Experts of a small language model: 264M tokens.
Below are experts of layer 5 (counted from 0) of a mixture-of-experts language model. Rows are named router (the router's row for the expert), down (a neuron's output weights, with its number) and show model dimensions 0-79. Each number is 128 + 24 x the weight over its row's rms, rounded and kept within 0 to 255. Numbers have three digits each.
After each expert's rows: "comes before" lists some tokens at least twice as common just after its tokens as in all text. This comes from a sample of Wikipedia text that the model never trained on. Tokens count by the router's weight.

# expert 49
router:113118115103135135145109133122105121099106146119128119104158085150130134132122170145142149129068134076116174091149135109164091164096098169102117156135091162155114138061156190155156142161155170141150096088117091110139098129061179153119152114
down0:137095155131152127127152091091105123166126117105101127181156105142167160143135091133132110089136123092138079145093102109146141141078131111117145089141138140158122126122129157133131108143135104107152150114097137125081134121114164136077117142
down1:106123113099113127081127093158120127125144145126167152112106100112155157142130158145152121078125140113106131129119151115164135139176148134127119159117149147148122121131132136083149121133128101151126151111176119112129142119105110129139144149
down2:131088101144154077137144121148158148126097095130083139112111179159137110126086131148115104123111125166109105090115128111132088104102137098130129114156097175140123079112118128109138135114107140152147089139122080162131110114143129151093127112
down3:095083187129088111161126110139191140134149120159151125151139124153149138143159094104106118135120131098112124146128160073121130184135113114098129109098119100130087178135117075156108137121116106123148152117133102120152112126138131102142145132
down4:104130160114160132060110111128105111145159154119064141113118133143106167139140105161115130093103150094158166105137141149167154124151140120098133100146085192117149118120099127074093131119165138141129135147090134096125150151103154146140100161
down5:107146096134119121132142157142129073099129129112127122144122108140123108147121160117138093151166083133128166171153095135120147112161118131109196093119088123136138101084143151121201137131099084127105089110110126116115102134114121135152151128
down6:122100111126107130089123126131116133161132135132136131100116167121151126087109130150111140154121127101098121129171126116114100121168119137137119117103155116120099118152149160181117107119097117127145117147100135102159137123206121142129107093
down7:133123128107142112187153134148097148096127113152115154149160118187158123125128181094099122131141113126137115108160166140146141106177131140116143121086132137073135141082099134143073066149172106103162153152092121078144128144124129129107095108
down8:149148101145119153163134128127122122125151104112102161114149118128107159124145139161111136152107156111157117111092150135129124141112123129141151147143135200114120129119137134099169131112147122119147122133153137126099088142126078137130174132
down9:103167106123095141134131135118160139150118137120115094096145116147137127130173132116172130115089126069183156135114101117135130127122122082092133144130141124140141106141149103090133120121081150153117146108167157139101150118134130142114057171
down10:136138135158156137139183083143158139123112103147144119119124133120088171131127131124136106148109149113145132093137042124129129118139126175124121111125136101134215144145122142104141139143125126091121111122111132118127113160146148131166099175
down11:178125083127124190154115168164161117117098137103124065110118125126133123143129142163154173128151156181140130138168146079124105121134116122122107132136133122117117120081112130124118148144100148121131094091127112157133083150140123096115133091
comes before: " | ", ".", " |", ",", "–", "014"

# expert 38
router:156095128179144136102151139184153164136135171160148130132076136096165130112128074130057113136098135123090113150121105199120144126119143164103117102152134129113135156138147160094180134118153132151119127130096118063143118146136123155129172116
down0:083122159112120146114099127094086120148135118118119127156161127098145095087138150146137136160130058152102120153130144100085134107131195109122128100124116165133118158154080121160154117138120110164133062184128125148160121146147145112129137151
down1:153105110162129080090108123154129110162128176161124096098119089110144146075132121098081123111064130172080119143156145127113131110192109161144117149091123130124146152099097123164159154127110091083151132126103101113136093151113130150134128145
down2:173131136141120143105131119197129110132154119155123112127112135131123102113135116146154164124133132135127117135117165136133141122115134116095089076115172174109158133099114108068122132137157122101124108160113143111165150170133124143128177136
down3:150103180113116127147113071161142153113124123113106111148115129114127098143108140146087132155128122127101124149148133132158140146150110137088155086086086124137162126117112117137170083121095140146140104112104101097152118141134128140091134129
down4:130140116131123113138116086107131149108119080133111183097153155083101105094128168162124104130075107116174166146086081110108140123108099136112128091142140114165159109095136155112111108102162141162122102102150127131150127173156109087152150110
down5:119127097143115161174123139131126115172131096129192150114110172129168143138138106137119154118095091102095096126111134127116156122129134115128146146072144171150135111147120106141134099116146149120122146141103104134106144104130129136087130123
down6:124128116106131159147100136133137156118159159078134145121097109157128161136164153131103149130147126134108141152169116096098100101136067135132129153130135146114166163101128110135148082069105131153119126063120122134126108100086108160123121144
down7:133123173125180097116129093161109136128123111135066122105088148124131098132120120153155128101084133112128135112100121136117123131087128126136108153147113131108081142074137135140152149086103121101072094158132123171129112109107096133094101125
down8:124063132115095098063116090145115100117138145075102186168132144113147135114100119150087107148143107147113108150126138153116093075107137158105130138118114119126139079120147126104120123134090124119135116111127141112093113122131176144115176140
down9:089184126167150117102091122089126124137176127145133124130125144132113141122169167097143172118123181107107138154113139109114154128144126114127132140110148131208145136108075101133080117112147120126117093132163158136125109146103133156161147147
down10:119099059129117118117141142163131145146175173128087121104101142096126101096135116136093059143100148122114126150093114134143117135162132140171157132142111128132167117144094179138129165119118110130101170121099119155140124138168106159157126143
down11:092105119106137189111115132122114146144153132103115089103164147130165103159096115089143146100102111150137118136169143173131114123130126122112160136110123112138182160163104105164115132115121153139122096110075117150114094145176102145113077115
comes before: "1", "2", "0", "3", "4", "6"

# expert 42
router:093082154131093174087094116098097102108157146151110153101118154138140166137110137101117153161113137163167157133113110125086080094152111161160100147146159128186117171136124124125167170127129131100128124116123110145117145126126139149148121114
down0:138132126120136130086153124159114101110108050076099158135133121172178090087138128124140150118161121135066117116171160081146127109130160132113141093115135153111149096160146114135110116136129112112112131148173127153135133130130131133190079135
down1:097116133138113138103119112111155108112190104145095127134110147101101089090125124123105114129138119138114095140132080101126147091129105152134126159155138123147109085104193129135103101119120107180155133133093159130135085149116106090136091129
down2:151144084099094137151138149140133117151134099119142137108095138130150093101159185081123115095116135079158136136125115091125136146120137121159125158187119185135120120128071151131149107160099136091111136174111120100143093104147158102149098122
down3:149115147113163126158108112151111125128165181147075119159083137140120157140112134121111126092142155133116167110147119131112116121124119179081057116153143158113089121113119094131116113173139119157115118123151150149103135135090151132125123147
down4:156133123134108146140163149105126133117124157117179143122092132125099106128128103113137097118139087166151114099107098160105164119112113098133130089118155153111129107130136144116114115176113104161144134148153121187108159100143126115130109138
down5:120115186104126120126149148139153113185087135100132124192105126114155167148157123079101136144136074180125131138083143135123151117129109093174157138108159101135077116096144146151116173152115137109191071143105129132118110098106142112114181134
down6:129084145145147142112087122121111136136099132130152157139188137137135123118167112129137164108124128155128099097113097126120113162113152124132131122109124141153117167124130120120133167144122143077102114097084126136087144135140192141118129173
down7:104136122126156140127133143125111134133131086140121142116124121149118126106153143161148171124135145139115123109198132118101095133113122159092140139112132157118127135118124148127130126138111110126100105134160169177194128117090170122116083131
down8:102127113156148126107115130115122112138065166132113141109143150098132103110129117133149181096127130162144153134131165142126084145096124117120106165150092134141099120093134107129128115112071154114157150160145139117104060140160111072129121133
down9:080139157164090161149108135063115115150122155119113108129126122151118133142140157116135135095131133127126082145118177119101114110165106111114088132090135150136117163102132142155146134144082104093120169108136110150144120103090151081149107126
down10:124133145116114111119100119141118138117117096109150167100109137141132163072170109141128123125106165130130155139175177127112128111120136135150134185109122120155116131165103075117124095150130088142107120150121143161138172125129127160126077110
down11:112104122140139066139129122129172184124115144144121143158112137158143084125114130115155118113150128139124149081144161138149123130122138128124112141105128156123123160109121136134100157151123132133108135157159136118106152107069108131173127110
comes before: ".", " | ", "–", " |", ")", ","

# expert 21
router:186149127127171096148148135150133132099079138123103149145128148103112112108134160105099086110142129126169128121114097142124141125109166139119150105113122169135161157093138118110174130131112160133132110119131121108137107172119146099186161133
down0:119095113136153123163095130083151146120158124125128109141110150107140132121117117132089107086124091142155169110193104094148156151133132121131097169157126156102100114171061142132124132164165154146111076105094188097118123081124147128084115134
down1:085130132162129117130098148161126145085126152123095135103095134174112121104114141155125111156107089094123106118121177142125144147123140143167139197167134156141100160092127137143142101147153117119097178142164103132097124085140117146129128135
down2:117155110142160151095139113120153138118151157126125101121152134127108117116155108138105160148161082086146108166130125104160061127181148132155124197188120149143157094130123143144110103108140117167132109117115103137116117160149131107140098142
down3:177065130117129100124148100133118111119170123121141178125158121117143143145115120111121073116170091174085146111108142110117097167134137104072098128125116143153100111135161096152102148128155118131127099141142131114121117143101127158081130146
down4:117148102112127144163145119128113123203118104119138143091084091120073148158158160112127152080132118095128118142148095140130119145146114134150109107103058114138153171164137156156094137133151090105092114107116151102112098098120115124117136108
down5:111108118113120132169122112158174139097132101104116106128159117153103117163161140158078132154135130168126150141104132110143159120170130140145153196126138120168150136135101153172116142130157152092149091063149141122120158106085119141090132049
down6:162127131091153133135114117139137125108133126088114117107118084123125130121134098146094175119102080079166124166142119106142129151109156100115114115125127078126167154109110108155150129098111164141149149119128113133128112145131116137134135156
down7:143107101113157134160136124128133159131129089062120102126149118135153123162122146131132133157115096154138155115117139115121177122142137152117142190162100143101142101125122131100115153096123154093090117124090114138147122114133087118138127164
down8:149096133124120144158159135150119149135098096147050108094139177143112078132087104120144147082151095146146076107128134145149103122122148168142144123120096116116097084125147134078119130131123148161103178142135116100102103151131108106129120125
down9:145139114144123121120154161093121119107135117132156126136120141142116088152103135148116166137079146094144106114128113114112157114133080100154082096193146111106109126110162112119088172138123077102125111095125153074133126157124120115153095073
down10:156121149159146137107137112098178162104105109110119144169107128094114143116133141081122113121138158144179073120112120086136148144116143160106168159129117152112170116130132132120127102137098126123096090123109087129133107116118075163105119148
down11:128112129153068145131140123157128127127181122137103162131095169155124096160120141115123123111144121148091137103104131136114113125141145139126092086094169143138174115145130141130122070115128157079106183125135132129134161109105100130115147149
comes before: "\n", "\n\n", "1", " The", "2", "=="

# expert 27
router:153137084146121147130089166129117079104115131091110102141126136145157118115119126132098137137133149135110138122114111086151085101138141120166150147127157114126146139093138122132176143117098136120140133177112152142130064172120119117123095117
down0:084104137121125125129100113118182155142119132133088093119129144126144120078101119132086152116125125143126112109109176146115169156176113150132116127141128169100110126156131168127129132124098130116137160127128146106133182116136105109127088150
down1:106153136193115170118124123086134173122130105145134147130161142125188106107137143098118120100125106156169100116159124134184131133133119116167136127097125118145129087093127111129084146150134121118115121160103103131099110119168152165141091096
down2:132122092125117115112098176082109137119138137161133150143141108162133088087096098122107169072091147117126111155132126119151132153125152158117121128113140163156107081127152115125122108126141144156162144143140093171078166140132092139132108151
down3:112119136155120138146168131147192121193151163191164117131123162150069106130123136131188072177130139120142121164124109134113187114122117122140119151140138094122170167125143131121097122094169127155166150133100134155152140155161154136130145138
down4:145140126149143132092129122098147158137153168098100110138137092164083167141129134140177123092090121159061125154118097140129106122152085093137148126163145138143127123172157156119110127151093136177119097145171131105147158178140113160143105111
down5:103159177126125127100097185134124146138135120134134112092085085139103083151100142101160137141106138083101124148106113098116132115131116135119158113137158115096136109132101089138112125167158142139119108143127168100139136130120091128119146124
down6:096116134120129144151128113160185132141125082121164132129113129152130117124168055115166109127103139171107147152129104151112139126094126133141095120133152076107147134127096094152122150156100129145133162094112090103158121127156119107145109165
down7:112129094121085133116095140126203125121115134127120146094126101157170163111177171138176107071162111117139143073109098160102143172133122170160112152102133149164196156126095148116147123126132102156119125127091157147126173133150115144137109110
down8:163169170096158111151160111154137139141158110151137104150111139135160131137164092148114090113151127107153108150104081135126122159113105094120145150110135116188191129190157125126114160126125126153117123127082140163137084093160126166113133141
down9:114126129156107126158121169128147115146111162098144106102189142129125132158130116127092161149144125116125165113107133102089097156122150156145164069085122126147150144125142084109131134130129126193085150082109118106131145130129149127152163142
down10:154132103107105133146107150163134128091112145134114125101128165116121153108185119174139129155121089091138109119106137155102164109118148164130074127111105144093137127154170127103139118086146167093140111143137115137137139116145132093145108068
down11:101111172119097104112130132143098134136142150152094153131142120125128146128159153143076078126100108139091133057136150112146128105155156117152089109121143131163083140093120118123119122158134154109119146133129101160107152135110167106079123105
comes before: ".", " | ", " |", ",", "%", ") | "

# expert 30
router:132112131221126114118129114161143143119144151115163134146104114128143129131140088137104057154106138148118124138121176180134172101085121154122128083111132156145133148137095147090156127158149122115128140133103133080122115124139167164124182151
down0:149104142122099135134158128090131134136087098101154153132105123160120101190130100168148125130133160150172145100137138152137187157128141111109135106170134149139150116159108135111142100154141107143137167166141136082111175083116129151145157147
down1:152175137085156110120121139123137105170138162097125095121122134145144129159121091089151102110161167134123144157145137173128095128090160142123154169134160153141142125146139144087100132157099122106078131091090102106129115094138097123170122107
down2:141120144079148125115054119119139121140126128104131153138168126145118193140100161162082135172138116116125147138119118136139155121161154111127144087153146123125116140114079134113138114120148104135073151126156117123131171095155171139136122111
down3:141105115095096116147156076135167155156092143139132133099137096145067045081146174099134146109104108145129137147108112162131107103113127141150147087117109110176130073109105136144148164146146153174127183149125156124172095165110114142159108118
down4:096099105138112099159137131143104138142099115112137160117131100114125139126130124134156091085130106115117181098150139153126129118074164123136163145152128091139146106159127123132112171145135138139171132103085141155137118066179142138146119097
down5:087105159128132183132112142078104137103061157093144143096132138113131094142152145161145174137140143132149148076118123141151124132086142132101108131129122100150088105164147110141088126109142132113129121161131122123113135100123149114154162107
down6:131184089096097116142183126136179094139157114137155146111107105125106139117144108162143118129101139108156127104121129132163108157078099123119135100108133123096073149141104175127157140152181117161123146115120146111121101160127122136147118139
down7:086129114125118129144163149144096110128140134117124113183116129136105129134146105148116115128128130091142125145157158165105128127121155128129194152161119169087109157177172127134166083142126110141129123126099168093109137104103088179166118137
down8:168144141130131121090155100132086111127118127188123142145130134101130112152125124142137093118117111174105098108106126103128136131145161110170138159078136110114164106139127123121164150133154119058135081198121107127143138108142108144087170110
down9:142109130146109106120173122127180115139104122102148105166108137123096137141107072108097046128125112126166150121150123155133106120080143141155120109113123144106147119140135136103117134161129128127139072137128136157151154155149102182109125118
down10:095083135166072165155129147099104148134133138108178166149160138111179126150113123120110096147083031101114102126112157123123158137108152123117156132162157149136131084106153176147083112147124162078125139135141105101100090115106128098109169124
down11:116209127111143154132143109133137154151085151079095164103164101130138155130135111127132135113108141123118118141125120078087151155115157148122121120171082137154102136135116179107150128133162105120127176082127111161143146133113109129123103156
comes before: "1", "2", "3", "0", "4", "6"

# expert 17
router:128128112152164096146089132148153117097118135101135088128150173136164160151151078092052166104158124156137162144116157101134152100113166086107143138132109136145112156101173118117129139106078154133134101138114173138146141121110137133095148118
down0:149119138117125145118135153109098089128121094134124085111151153159167107055080095162133127120121177148156151125167127151146137107171146136142120135116123130101133140164156109125142144132152124112163105120133107116111154098072118098121047127
down1:143128153094111139135135131124085132129120133138137115156128127112115117121128155138132134138138124095136114115181164119123156121118140156168127146121133124131138135190095167129114175118145121114138164133145121135107109131156125156132115127
down2:100129161120086128103101130110183093087156118097169119146141106125137132167148178101126129112126134121157167134121133126128192121124105103108118135143154166136159143120047082135107194155127139177139072107120128103159143123149110158121132146
down3:134121130123135145132170111142138165104168113138133102139088111116113114125146128162168138164146144149179166168094104116086180119151155129154111072102152111101137124101133140097141108093088108165122111118112121124149112132155103109086172100
down4:096136146117130088152112094118134160117133109101136104131110116142123138135102150066155143149132168138138164139111098132094123145091156180130123206083114099141113105134149152136148115121138174148159104124124163172106088161154100174111120116
down5:150120146110102106143087079085182129098150103128114125133110081130116128127125123165098166122126125128182151139142123090132164158120124112142123176186115103144124106104143108107126076127155073103139128137160082037177179100127147132111141151
down6:151121156129157147100108138133101127151142147110105099134126162131148118122129121142109127106124124123144139118107144146124156112134130119111142115154119127103150112133149175157115209153125125160102107134107142094095119134130119091142112094
down7:079135143098181115114111126138128170083110093109142145140165133131153125123082127139171098158099141125122117169114134139140117137122141103111115107157157109127108136162128144142125121150135137106125134120084126157146109104159087146141101157
down8:117153127110146144147117156119134126159119112103110127132149134135127170115201128081133130118119104134134149116103172127116124136130097092094136159138108161098117131139153132133135149123068152098131100138169155119128110153103148165142113127
down9:139131125116093108128120106161151111155151154108141124153105121173136105150114152156154128137104148132116116104094138123133169125132145116083109140159172030111145109138119174151136132103146113113174111156099130114137104115145124109127094129
down10:132126186145103105100124111130089117142132127154154116135129102109128185107129140137154115094104091114126161156122107154100156155110122143134130123102169078158127096140132132144143112079070138110142153104160114107143121095154141147156122118
down11:112140152189124133107118124105154131089080112130169125126095091141142082155056097168103112121084123124145158126131138148108100163091141156140148132165141133101158100146140145153090086134135122167129137118188108119125134134170121138104125163
comes before: " | ", ".", " |", "–", "; ", ":"

# expert 43
router:128138143127154108137101126166155114135126081102130104159134101129135165148108124096088176151126089106094083101157135095146118122108138099123135131106111131130164150128134093116145128107067115162167161110102144121134078117134175106120096120
down0:111144133161132145134120116133175147120129128144146151147110100108089126177117138144089148138145137185105143134099099105136145104131097115116103111157111177121132121091137130143057114115137136161128089138099106145137163124173101078144122153
down1:142108084149142151172144116138140130064114142153133182100104109156124126122136121135106119136087139101126120128127128118119109123114120155120123157132132163114107099147139154116101160136105149168126125186151137118106180138102105116117127108
down2:164097148117094089135142092125099129103141079145131134150128126096083111119111102101098082135104151088124115135114186114136140127110139116122088162145099129161112090189120173170129124123135078151170134094144113130129141143121098122100120136
down3:121130128109132125112111097111108113135135132087160142096207127098127159128114155102127175149100124108112137120128119109186110128134139157148114107123103106116137136129138161142117166089119158129145124149097101134140110160165116110136130147
down4:117156077100111115122149145098115135118120144086052096109116122108172102122120140105083129123129150124143137122136132137169095122171110100104141094124124117136104110134095133127118111130105165064100111108127139123166109136119148107121141094
down5:093128096095169110127109143104120134130111130132095143150137137127115075147148099140134135117116086125084166140116124149147132143129126093131125170121137102134121123151131105105114109122110176141132145180119158148151122082136135151139107097
down6:138138105087131126103120100125108093111147073124093124120134135116163124141123092114122113161088122103114104126150134132089118116124134151142106094114154118111119109118098183115143113112141165161167183090152142123114108114121144088109147120
down7:108178127128099167121120122213107113148124164127122118123143128121118123151125155106146116115116184148115134101120138123147129117139068125072097151153161138099148114124162084141132115145109130110118154145133112127126131075109143151150153159
down8:091163147123129169130135118118126124128151172183097128149144071150144121105148110139147136111121083164097131103097144164150093137152103140092123112093141114128115134131139168118098067120107150096112122097126147131112125130096123113140116142
down9:149154108137129095123131095100137135100100146127127111142130112141093128144104115115133165141132099114104155185147151098105160114136121149171135147133110083139106137086092148149158114142154118115166129065127085114120123166114142146138119095
down10:127111123128119125113150151123127125103128143134107073130163097136144125133137099176142118090122137116142115130141132163090122151109123180112157093121160090145151139099090156119143141093119126103146142124109120128109160115108142110120090119
down11:146140169125125116127109060117128146107156126095118119159112161206182123119136134111127138121129076131132142061133112127082154137112122089077117111118128131111129099135136143106146117114143125137163142140113116134142173117120084142136113078
comes before: "1", "2", "6", "3", "4", "5"

# expert 9
router:119098127149132116106076151141093072115170146136118112097114160126147132135127166112089114111126141121153147078119127119156064093157129124165108131128120102143136119108156114145140163095109150119133143121137101098096143136126132168113107107
down0:161179099143147148139147099101141190121127143156130116130151111141127128158183154101136120124099108133119154130130117152127091102141089117114136162134130100134123117148106105104175129118147104162140135131135131103127094156094119096107096151
down1:129126181126139135080095105112122088120159094133093158139130148129148116083148157163157142093094154111146143132149155108142120084155140129105139162132111103116130142137116072132074179134126156156188085113110143138118126129141075143082140123
down2:125107121086145116151138110105132125159098154115130149134133139134139124113144121174104127144149097119127147135150128079120118102161137167133153103136094141111132125097151118105128124096151130140145156163160155116132098085106166105087132166
down3:142132131135115117121162112149125122137140091136166140121111112113158146108126169136131115141116104154141144107105131106133128092152126125141076173160118147127145142133162136157129088167083104097160130125118106148112111161157129130097165115
down4:148143173096169118098151120125198167159183132185115127141123140139130106091150094145133141165136110149089120137123126142140153133125111166151161128142117140120117101123112155116149131086117117118127124163126171138094114157111136106093098151
down5:147107109141140163116095084133122134145124169109141147146122138104131134092166129130140135170140141105164115118139090174125158100146121095116115160110113071126140143103168083156129105103137108111118119104103087172116077105132099133152102100
down6:102180187119153143102095128145149160146131133145162146121121122152117117085143106107154135160123086127142127107111095151142131134127126098101131136170128112175104087072203102123145115131149135145112131121187149133071099131068114115113140121
down7:170099122157118100122158186122128126133098142119108111113124129140139131067111111164127151127119124121121155115140152154100138117094104129138123111164198158164129115202137141162137104120132147148146143158106104116200098109128139105135131100
down8:140158136053126163144143168195132095109140139086104105151124125128085085101145153125112187099122112133187114125192160144094161139123132135101117124130151154129135120127112132086163116122125141135131133103160115107162098106137151125144131108
down9:141104154166133134140073138120148151133197151103110116088090125136092124144094114140120116161138173153117111153125146107138127117111088143107099173147135101146119121079094112161120137146093117118162147145112143099115091181147109135095160126
down10:139111183101132184155128147159181126128149150078080144121142134154114171112162137127081166185128139126105134168132125119117183152119157099142125123133051125125092132131142130179125133134130115108123103144127096159123108175117106109120165126
down11:136120102134129126132074122148100114126110096151115098149118149103128159113137105139190171163165128068114107168150133098131118074104155129121125188125119126116143109118112117163132157125124165122162140115105121132123130095083152116093151136
comes before: "\n", ".", ",", ")", "–", " |"

# expert 14
router:143140150165089085167134154146093142152148144085134115091107143132098160110102136135137092138156130108113113139124149146084126144140141126117129080119136148108132145137102198112181138139157152131128140169168050118124125183100118190097145143
down0:147171110113155171120126115145159137157145119147143163157154190146106110158142153117124099161178117120118200167139116136084128153169098163149102113112116193090137106156112134100129103128091125125085134110109133134101091113151161120158110128
down1:146125160159102142157157182163134096092165153087148101101134097136137140131099147171105134129165113181109090141166155126159107093148112147144120100146113168112169085101174122086115112100144161171151097162063099117132116131138129097140137150
down2:108138124149131121115119133122120132117081152107152136146104125113162114137138122109144091155099154088144097114151104128155129121106139137135136111138127080127124133109128141167128121134110156127077160132134138153111112178111136113170148122
down3:130121127142145115097143091108163104117124085103114120130108135120130086111173116113130106104142178135138135095123170140125143099090094121159147152154160098143137129137123103152153133165119132130114135145127136112081065146119121081170103138
down4:119139119068140070106154112133134120157112095108154219115113122104155071139131108111133134080117111125105120130146140122115109132168179129121139123129087087129163103135123103143150148118089175124112111109128118119128130115106109115130153114
down5:142106095161095130143122166103151098129137151111150122101133113152104144106120126180113123095090088106140187175157159093080129122131146125106098128114127126104094146137133132154150128118141083140131166091149120126153135138139126118141136103
down6:119152122091157073175125153125141148137127139111165108155178129190112106174137113097168130083144139111119123128116065115065105160142135114135105123114086119149092138127115153120154156126120161103102126129152144141135152133142149136119094136
down7:127087109146160121162137155116114112150097126133106160145147159095177115114191079105150148121087092062095115132120123113110119129185114152152171137132154134198128102162137144141140177094128162149110112146141146115116119128094167114110135129
down8:111129128125112157148118131154085115115106163147133170118144122104107130155132099116134172140141082144095141087136137115162099136179104127100120121103117154140121120132111063079149086113130135076166138124140144088105088173087092149159187156
down9:142138085092121135121120070141144156137122133141162123127121138121141158130169134128135102104140086125130144126082153118114130102111106178120080120145116124144126097152130146139137128086124139168072138133142099133113137152151171173147142164
down10:125138152157123137154143188104139145125081107124122123113108139122160134096137117150114125054147141137158127124143107152121138150106117187118107125135143104116126125093160176119161189112127086118110114127131120077124110179105103128136118121
down11:112098129134133138144136136106141072123141161165130118140131157149099107088105128095091131145115112135110106118133135172139172170113139106140113109152103123158142145113127129106140113105146149104142164118110129103108112141130156167172163086
comes before: "\n\n", " The", "\n", " He", " In", " It"

# expert 4
router:095139115134137123103137119130113102151156136144092106099130140120134132135163125107131164179139132156140113097145165149124106125139100138134115145121121167162156099119134070099132141170099129123137136129111122135175157131134125176140133138
down0:113143148113117119107125121108127147138125136155163168122118123129137127131083132161108112149108110133169148108152131151114168120125135098097082097138104081149138137109140150123158149102129132118107130124148089124105132117106131111133135132
down1:136105143143106121140123161113158118118129144134190103176120143143107093126092116174097089077133130138098170113135127114135131108155126156154136130099114164136102117129159125180121121118138133136117126144155182145125117088133146135080146110
down2:147135193144139116115130099158114105130091131111123174110114094096122148089089076104141136136151098118125170111115124146144129107097145175170141118118127149117122111105149105113124151110165128104135128110116135141112156122113100106145135126
down3:099172098115113118122175161133122189127176100133123090132134130097128131090132135168142101150131097117118046128184133132174116154138120124140139176145128138143066137147116106120116123132124096132143152089128150135155193108126131126127116172
down4:131136124108082110142126104115144164092092143125135128140095130114109138146125172153167092107122149149186187113126118135148127132117124157113069106147147121163120166140100101107131133122096109127099171126170144145165116108151132123153171136
down5:118155126131127139140140123147125151135150106079119117117116095125100140082114169101121141139130114144160125119122087114112119119136159133105121139129112083119103178140147144125136210114126139138151112099119166104082097152113142159080133148
down6:109122156136105142126103120133089124135150131086148124103105120093157114160152141121110145163137120092132154152133107124101154179137120171113101097131136114104124110090154135107094127114117089112154155147119100121137110125134120103155171157
down7:116124107110127144129115116131156143129174118113134105176125166143075150108174088119095106150099138134137143171103170160113143164083123152095133132122177127083132132124130117121145131107132095149143104110135128146124115100157114149118158156
down8:105089083129168098112132125149118114088105147107123125140122115136150154127142114135138133135123154120100142162141118130147167142145138139124146156133131066160081151125131102181094136129146129099153149160126160142071115131103152100126132146
down9:105096149144146125125114103087117117131123113129114151127115130144154130133168144142128116168123148136104132125143161075128143094168164103107109107133121097145113167128109150159102144105134129100120128143145093114126115171174106106101128127
down10:113078157174117123141136112131150139175107111132165112164111152178123124130128068147111131117154115113091140154154141126143136147068143114096126120153129117116153105138129134172104160130147122163106105142095152129093128130121133131123093126
down11:197121130120103109091125139146122092122121108094177137129087125105165155121122124135110141098126154157140141157123152109111138148142156149087138093068091196105164106118126104095109132080121105139140114135125087142107124130147142137105125131
comes before: "-", "|", "| ", "\n\n", "==", "The"

# expert 10
router:099132113134175109079104131144113086178137132125133119110081152104105080152046142105070120078126120114161130119094134110175110132143092143118111126137109115110181131082141080131131120139172165127138144140083136087080102120114111101107136141
down0:138148142160088126106085131117151131099105108163117136089140146115104143134165139169141124118111138116133084126153087113110126147133157150165109124132126118096131141126115122117130148158105106108121143156163085171139118127091086077093129076
down1:146097134098086119163136120137108104148148122138147146124140112161197100137116159151107144116152115100115171157124140182117151090120146135126103118107160127153118149157088179184133127161104138192155122137101141121140094117119115124123127125
down2:144104137127130082147139151140132151115134102148166136113109145158118115133104135093115100137106113117126096112148166130134128099113132128155125134148103107112076075140130131153102142119104118127123126143114122123121115114109099119105146159
down3:133162105102113099116138137146150082154081142105087178128089136121101156116163116111132125125118123094129133133141090119117149121114139087180177134137140129135153113103164150109166149105134136146114131141112101131076108073125118142124117160
down4:166118154145161127096105095085135119112092120152108140115154168104108127127096171118097172069175124124182115113164139101156134122135126129126173106105120148124139127190127162127135135100125154129165095154123140156106095107149139111120132132
down5:100117134142124135107091123134077125125186112143119161151123155121150127117107102167111135153158129128101109117082076091125145100112127161119109150089104132105127123142137117146164141092127085121118124151157141120169091131099124109096103052
down6:129147129172160105150150094136115157128126127114100125107177127129146125155134172149123125117154125081139140108118085101122128125144150113128130135143139123128131167168142122123150119107090165099112149092140133151135156139144154159131086064
down7:118146169103079119104148135147133124097137142138120134102132081142079113096116167144155097143127139104174136115095121175125165151114104099105115103140133126125123106157103144115144144127155097155146127144139143111094124116117113131165182105
down8:150114111125125095167151133141099116122106123116111099108142155188117140130101146128156181149149087155181146133152105102109111106123120122144141117150126144150118151204133165152140152119073158138151079131100109133125106107139124120093101083
down9:136111118148112133157111122124101135065143123140148163137095135149116104142131127104112122137122089126105129112136122116083134107133140156157129135144107084105094149108131103135130110130138118106183193144168165110117151092120193140134074132
down10:126153103126136106088119166146086133175087117078144149145181144161149106121152122132095169149154140080135156129146090114163161169171116144175146084146157121092085120135153109153074091126129148152122131121103153086104130094117098113142151090
down11:166112110115116099108165144096147113120101123134114197133149116091104113117148148125079160089130136095110123114094087073142118124180145144129147132156106134154106059118102138103097082109126158114145125121152143161154141151117163124113137085
comes before: ".", " to", " the", ",", " in", " by"